{"n_layer": 12, "d_model": 96, "n_experts": 40, "experts_per_token": 2, "d_expert": 96, "d_shared_expert": 0, "activation": "reglu", "moe_layers": [0, 1, 2, 3, 4, 5, 6, 7, 8, 9, 10, 11], "router_score": "softmax", "normalize_top_k": false, "routed_scale": 9.66, "balance_loss": 0.0044, "balance_bias": false, "init_std_router": 0.0211, "lr_router": 0.00207, "vocab_size": 4239, "norm": "rmsnorm", "norm_eps": 1e-06, "tie_embeddings": true, "optimizer": "adamw", "lr": 0.00417, "beta1": 0.9, "beta2": 0.98, "batch_tokens": 65536, "seq_len": 512, "train_tokens": 191300000, "steps": 2920, "dataset": "wikipedia_en"}
Below are experts of layer 8 (counted from 0) of a mixture-of-experts language model. Rows are named gate (a neuron's input weights, with its number), up (a neuron's input weights, with its number), down (a neuron's output weights, with its number) and show model dimensions 64-95. Each number is 200 + 40 x the weight over its row's rms, rounded and kept within 0 to 999.
Before each expert's rows: a language model's description of what the expert responds to. This comes from a sample of Wikipedia text that the model never trained on.

# expert 18
What it handles: Election and census tables. Table pipes, digits and percent signs in vote tallies, census figures and statistics tables, e.g. Total votes |, 0.7%, Votes, elected.
gate5,228,240,198,256,156,186,196,250,193,157,140,196,253,277,168,145,203,180,185,160,195,227,185,159,221,241,135,176,218,182,199,160
up5,208,122,159,154,214,204,162,224,152,284,230,202,134,217,233,171,196,228,210,180,200,204,157,201,206,170,243,133,181,162,186,176
down5,199,256,210,106,240,171,207,170,233,195,191,188,175,175,155,179,198,161,92,248,141,232,194,186,242,167,164,209,242,180,196,258
gate6,199,235,167,189,218,278,195,171,168,229,273,105,140,155,195,226,143,172,202,206,204,157,226,196,147,164,289,203,218,255,199,167
up6,139,187,141,176,174,215,226,174,206,161,241,153,138,182,170,177,101,194,212,245,195,174,209,174,255,150,218,233,163,190,156,146
down6,238,221,120,182,178,203,172,235,295,201,203,267,231,176,189,226,260,169,224,215,190,231,218,217,127,274,186,189,256,155,196,248
gate7,192,181,256,212,205,189,217,218,146,225,199,205,174,156,176,154,130,251,223,195,244,223,232,211,187,230,109,256,183,230,196,200
up7,248,215,245,240,235,186,132,173,197,235,184,231,173,289,223,242,192,208,205,180,185,188,219,201,228,245,194,269,253,180,236,204
down7,151,228,136,192,188,185,301,206,228,233,252,148,278,248,199,223,219,195,210,184,213,243,294,164,134,192,219,209,180,210,210,111

# expert 13
What it handles: Coordinate degree signs. Degree, minute and second marks inside geographic coordinates, plus table pipes and numbers in lists, such as 80°6′56″W.
gate5,173,189,193,224,236,137,146,174,178,190,147,202,161,151,179,173,202,248,143,215,241,116,231,156,213,160,261,231,233,206,237,239
up5,262,215,276,240,182,207,183,190,258,193,211,149,120,214,189,128,178,145,165,210,263,280,225,201,176,160,285,244,266,244,166,242
down5,213,209,203,224,281,258,135,193,231,271,158,253,240,140,131,222,181,113,191,236,208,269,229,180,301,191,223,193,255,202,207,280
gate6,182,212,258,173,208,224,149,223,227,113,266,205,236,231,210,140,198,240,219,202,210,194,186,236,186,226,148,151,148,236,161,198
up6,181,201,183,153,225,173,212,199,160,214,182,194,190,213,232,236,248,216,173,210,212,220,159,237,163,171,177,146,164,223,205,232
down6,201,230,170,153,215,254,254,170,257,193,169,226,141,230,260,255,186,174,307,219,221,250,178,236,230,230,227,173,198,171,234,213
gate7,144,177,232,195,276,249,241,192,249,241,218,273,217,197,167,193,187,224,145,184,205,161,266,181,111,172,265,174,137,242,128,169
up7,213,248,149,259,195,166,193,215,200,218,201,162,267,183,173,256,152,187,197,188,149,173,155,249,209,182,182,190,181,169,188,246
down7,227,232,165,198,230,160,225,180,191,180,228,208,172,249,291,202,193,206,242,193,198,168,233,192,203,114,223,165,140,260,203,238

# expert 27
What it handles: Word-initial fragments. First pieces of ordinary lowercase words after an article or preposition, such as fe(et), qu(estioning), s(omewhat), especially in animal and species descriptions.
gate0,115,210,241,135,224,214,204,164,193,217,199,183,148,165,216,155,143,260,141,149,221,223,130,234,255,134,195,199,158,199,230,189
up0,125,218,249,180,230,242,198,233,235,205,219,202,119,178,229,151,170,246,163,185,230,186,198,222,195,201,195,185,112,171,219,189
down0,174,199,178,180,247,253,107,204,87,140,192,215,194,221,228,193,249,181,193,170,214,189,162,237,225,194,255,209,198,214,285,268
gate1,183,167,183,220,225,228,224,194,156,178,266,153,118,188,216,270,206,244,261,275,196,219,189,175,159,202,196,210,163,166,210,168
up1,162,247,222,213,233,293,197,153,175,202,269,177,203,256,214,93,167,206,171,241,227,211,209,229,154,217,140,288,177,188,213,151
down1,153,159,152,238,227,181,165,205,161,207,177,206,226,152,230,262,210,190,259,113,135,238,134,252,182,212,215,221,274,221,184,291
gate2,149,150,179,198,183,251,139,218,205,242,192,201,153,240,268,176,268,248,162,144,235,256,158,234,234,255,209,223,163,123,142,161
up2,148,170,110,273,169,172,185,187,188,278,168,212,207,157,206,202,164,133,158,208,193,195,159,232,165,266,173,206,186,137,128,237
down2,214,209,159,276,191,296,208,255,150,156,273,213,196,216,223,140,164,187,184,182,169,222,271,202,128,199,112,177,215,185,171,160

# expert 35
What it handles: Lowercase word onsets. Opening consonant pieces of common words after hyphens or articles, such as -l(anguage), rec(ipients), rel, cre, l(ove), c(itizens).
gate0,198,199,185,190,146,167,241,157,286,171,255,295,190,191,187,187,203,209,215,132,211,209,204,152,215,142,264,218,161,166,207,212
up0,152,201,164,215,191,225,197,163,214,188,207,239,232,206,152,259,245,195,174,147,179,166,135,150,216,211,237,183,133,275,216,149
down0,96,125,225,144,162,247,192,221,166,245,256,228,212,212,236,208,244,177,150,210,263,152,180,159,215,214,192,194,138,218,259,256
gate1,179,223,228,226,200,200,175,199,261,125,135,226,209,226,235,204,216,195,185,217,140,193,272,184,260,155,201,196,182,264,171,207
up1,199,265,198,158,305,186,245,213,174,251,202,104,97,291,186,159,228,180,165,177,231,231,225,191,163,165,172,252,260,228,192,241
down1,287,87,264,251,171,198,246,184,281,119,176,270,159,182,183,181,188,207,212,212,240,265,186,189,190,230,245,201,175,175,220,185
gate2,208,202,201,133,208,180,252,214,174,199,211,232,261,146,196,161,166,236,167,188,192,210,183,170,213,244,234,181,226,218,191,177
up2,215,228,215,195,211,195,272,194,251,208,228,176,211,148,130,225,219,169,197,169,183,170,250,235,233,236,256,138,259,202,224,258
down2,140,204,200,214,225,258,196,208,174,229,260,270,161,185,217,218,171,143,154,174,147,275,136,193,124,247,261,231,117,221,277,213

# expert 20
What it handles: Verb prefixes in narratives. Opening pieces of verbs in biographical and historical narrative, often after to, was or he, such as pro, re, return, appear.
gate0,77,216,211,185,277,200,153,187,180,208,196,212,191,132,168,200,171,200,104,184,279,177,188,221,184,250,274,213,209,225,140,179
up0,162,240,226,152,213,210,169,159,105,166,202,192,182,274,182,167,156,281,219,276,160,162,167,194,147,220,162,193,176,137,249,170
down0,129,255,151,196,249,137,232,166,163,223,126,128,121,253,203,190,218,197,180,271,250,155,199,191,193,247,162,165,182,171,166,182
gate1,248,150,91,251,238,227,236,136,108,181,175,162,241,204,149,143,236,232,230,281,212,232,206,160,171,234,178,153,205,227,219,161
up1,272,137,170,268,248,251,156,152,144,174,180,196,220,127,137,153,255,256,222,226,221,149,218,180,195,223,197,110,213,159,234,227
down1,188,267,177,198,164,157,158,211,224,272,155,197,183,170,182,193,287,188,127,215,195,173,304,169,293,231,163,245,245,226,182,191
gate2,131,152,169,170,204,161,178,147,124,204,193,159,159,106,192,205,210,200,144,188,289,226,213,258,181,296,168,158,169,229,152,146
up2,260,239,157,205,143,174,203,157,303,209,211,178,208,203,155,192,206,194,134,271,148,174,104,213,155,222,187,232,175,185,151,201
down2,173,199,179,194,227,149,160,239,132,169,126,125,196,217,156,161,212,343,208,152,266,207,127,275,242,188,165,215,176,234,210,220

# expert 4
What it handles: Lowercase word-start fragments. Short lowercase pieces opening a longer word split into parts, such as reg, stat, dis, sy, pr, in general prose.
gate0,182,267,119,182,194,202,190,201,142,204,249,259,200,166,189,183,147,221,173,149,192,144,187,210,161,270,208,154,272,155,144,174
up0,184,168,293,210,233,244,104,189,188,190,125,182,239,205,232,200,242,231,199,173,224,266,160,197,207,143,198,252,125,247,158,166
down0,191,195,270,240,254,183,235,210,161,203,201,182,118,213,178,218,142,210,147,163,189,172,190,200,200,240,196,156,170,308,153,262
gate1,247,242,235,171,132,147,205,218,196,214,228,171,167,177,140,156,177,180,180,233,225,157,195,239,202,209,233,203,254,243,233,250
up1,199,277,245,152,184,195,166,201,242,190,229,163,147,166,167,247,107,213,203,263,241,132,218,273,243,234,232,185,241,234,186,240
down1,219,170,171,207,219,203,181,274,264,225,214,231,231,186,227,167,202,126,233,231,206,148,216,223,221,203,148,165,142,168,242,173
gate2,253,177,209,156,239,242,162,245,195,189,232,155,227,207,324,224,206,175,197,131,234,173,187,162,252,167,297,185,159,234,230,221
up2,197,193,230,188,228,263,196,196,186,256,152,136,173,191,264,172,270,188,134,182,185,187,176,198,206,201,211,258,179,118,231,208
down2,218,187,121,262,201,216,210,195,95,230,124,186,170,276,225,224,173,252,242,181,243,249,184,203,222,160,238,272,223,267,186,173

# expert 26
What it handles: Dates and row numbers. Month names and day or row numbers in dates and numbered table rows, as in 10 August 1936, January 10, | 13 |.
gate5,211,286,201,247,209,214,238,207,139,220,194,190,187,225,196,155,209,157,163,193,187,185,247,149,199,121,185,294,168,201,217,121
up5,139,169,233,157,159,213,208,154,162,218,195,161,219,219,198,230,216,225,230,246,212,228,150,197,212,225,98,176,230,211,151,249
down5,246,212,257,233,243,228,202,256,149,303,254,178,236,194,236,189,163,163,323,209,213,219,200,249,190,183,133,222,203,218,217,172
gate6,297,257,173,278,170,232,195,242,149,271,140,216,202,224,231,203,167,111,184,216,209,171,222,210,204,213,199,175,305,177,167,206
up6,209,205,234,233,215,179,191,174,245,207,176,177,234,161,183,224,219,283,164,162,223,205,163,201,176,195,227,242,159,140,139,232
down6,208,250,193,191,235,164,215,228,248,190,197,192,215,211,109,210,223,168,168,213,109,226,167,174,184,231,221,161,159,203,282,165
gate7,182,218,122,248,222,181,186,204,169,148,193,245,208,310,165,208,169,177,202,179,211,267,226,204,180,230,224,96,162,183,126,228
up7,218,259,298,193,107,199,194,171,232,209,206,227,217,174,167,202,212,217,165,259,145,201,227,236,208,172,197,205,266,262,213,218
down7,199,212,202,225,217,243,207,197,191,218,217,173,193,240,202,215,203,251,196,173,169,207,205,201,236,276,282,149,147,244,171,226

# expert 32
What it handles: Sports table codes. Pipe separators and capital letters of country and position codes in sports roster and results tables, such as MF, DF, ITA, ARG.
gate5,217,247,278,179,235,169,213,218,143,210,210,193,237,176,246,179,185,182,222,201,212,213,160,173,238,243,196,203,186,112,232,165
up5,217,179,140,144,182,191,198,187,228,230,222,166,131,143,170,150,152,169,182,138,208,151,270,178,171,224,196,206,193,244,185,238
down5,204,179,155,257,265,225,241,150,212,259,195,199,198,231,129,127,173,220,220,230,216,127,171,229,174,148,185,189,217,248,178,248
gate6,229,169,187,300,209,210,251,189,239,261,228,226,213,218,142,117,255,148,204,215,139,201,220,104,193,208,228,171,217,222,198,202
up6,234,218,144,221,176,210,125,207,122,161,131,229,225,186,234,282,174,204,251,203,209,267,212,243,236,185,83,234,157,158,284,198
down6,165,225,240,190,170,208,216,160,119,255,226,143,250,162,127,247,195,133,229,190,161,148,190,181,240,157,203,185,198,288,233,202
gate7,194,249,191,204,244,235,188,218,182,169,254,143,214,181,309,234,190,252,193,165,202,242,229,197,234,207,230,172,162,98,166,132
up7,173,193,233,227,174,172,226,156,208,247,169,225,172,177,95,157,206,158,185,208,202,150,171,180,183,156,155,249,181,237,162,339
down7,211,235,240,162,260,217,202,199,185,231,220,138,225,269,249,176,237,221,190,188,145,211,128,209,207,261,113,206,129,109,207,167

# expert 38
What it handles: Colons after field labels. Colons closing infobox field names and "may refer to" lines, such as Time zone:, Area codes:, Complications:, plus nouns like species, km.
gate0,177,205,231,223,153,263,216,218,128,206,228,162,139,150,167,244,168,218,184,180,199,186,183,220,277,160,241,215,166,162,146,203
up0,221,204,164,226,180,221,201,183,223,187,207,212,182,192,165,213,192,178,227,183,68,241,125,181,263,210,236,184,155,189,182,231
down0,220,191,154,199,136,227,176,266,217,208,215,208,188,242,123,176,208,277,170,168,123,205,220,201,279,253,150,276,209,153,206,183
gate1,235,157,287,277,183,245,235,195,188,201,184,197,208,203,184,210,158,162,270,165,203,173,90,221,144,259,229,231,228,171,243,193
up1,190,150,267,172,195,295,208,169,182,195,247,177,152,255,193,170,99,186,246,234,234,214,161,175,206,197,297,188,197,197,224,129
down1,161,197,272,182,221,253,229,217,245,191,229,250,142,241,277,215,223,226,255,167,239,216,227,183,194,228,228,298,201,237,180,177
gate2,215,214,203,170,215,239,157,183,143,144,172,159,213,204,185,168,245,180,188,136,144,238,251,132,263,186,267,153,252,208,216,194
up2,143,185,242,130,203,183,185,218,210,172,146,245,243,152,205,249,182,181,265,201,141,286,244,156,252,217,236,148,199,199,242,201
down2,176,250,120,190,190,214,242,292,184,202,237,141,115,287,226,173,207,129,186,156,232,177,185,156,162,172,166,235,227,195,229,199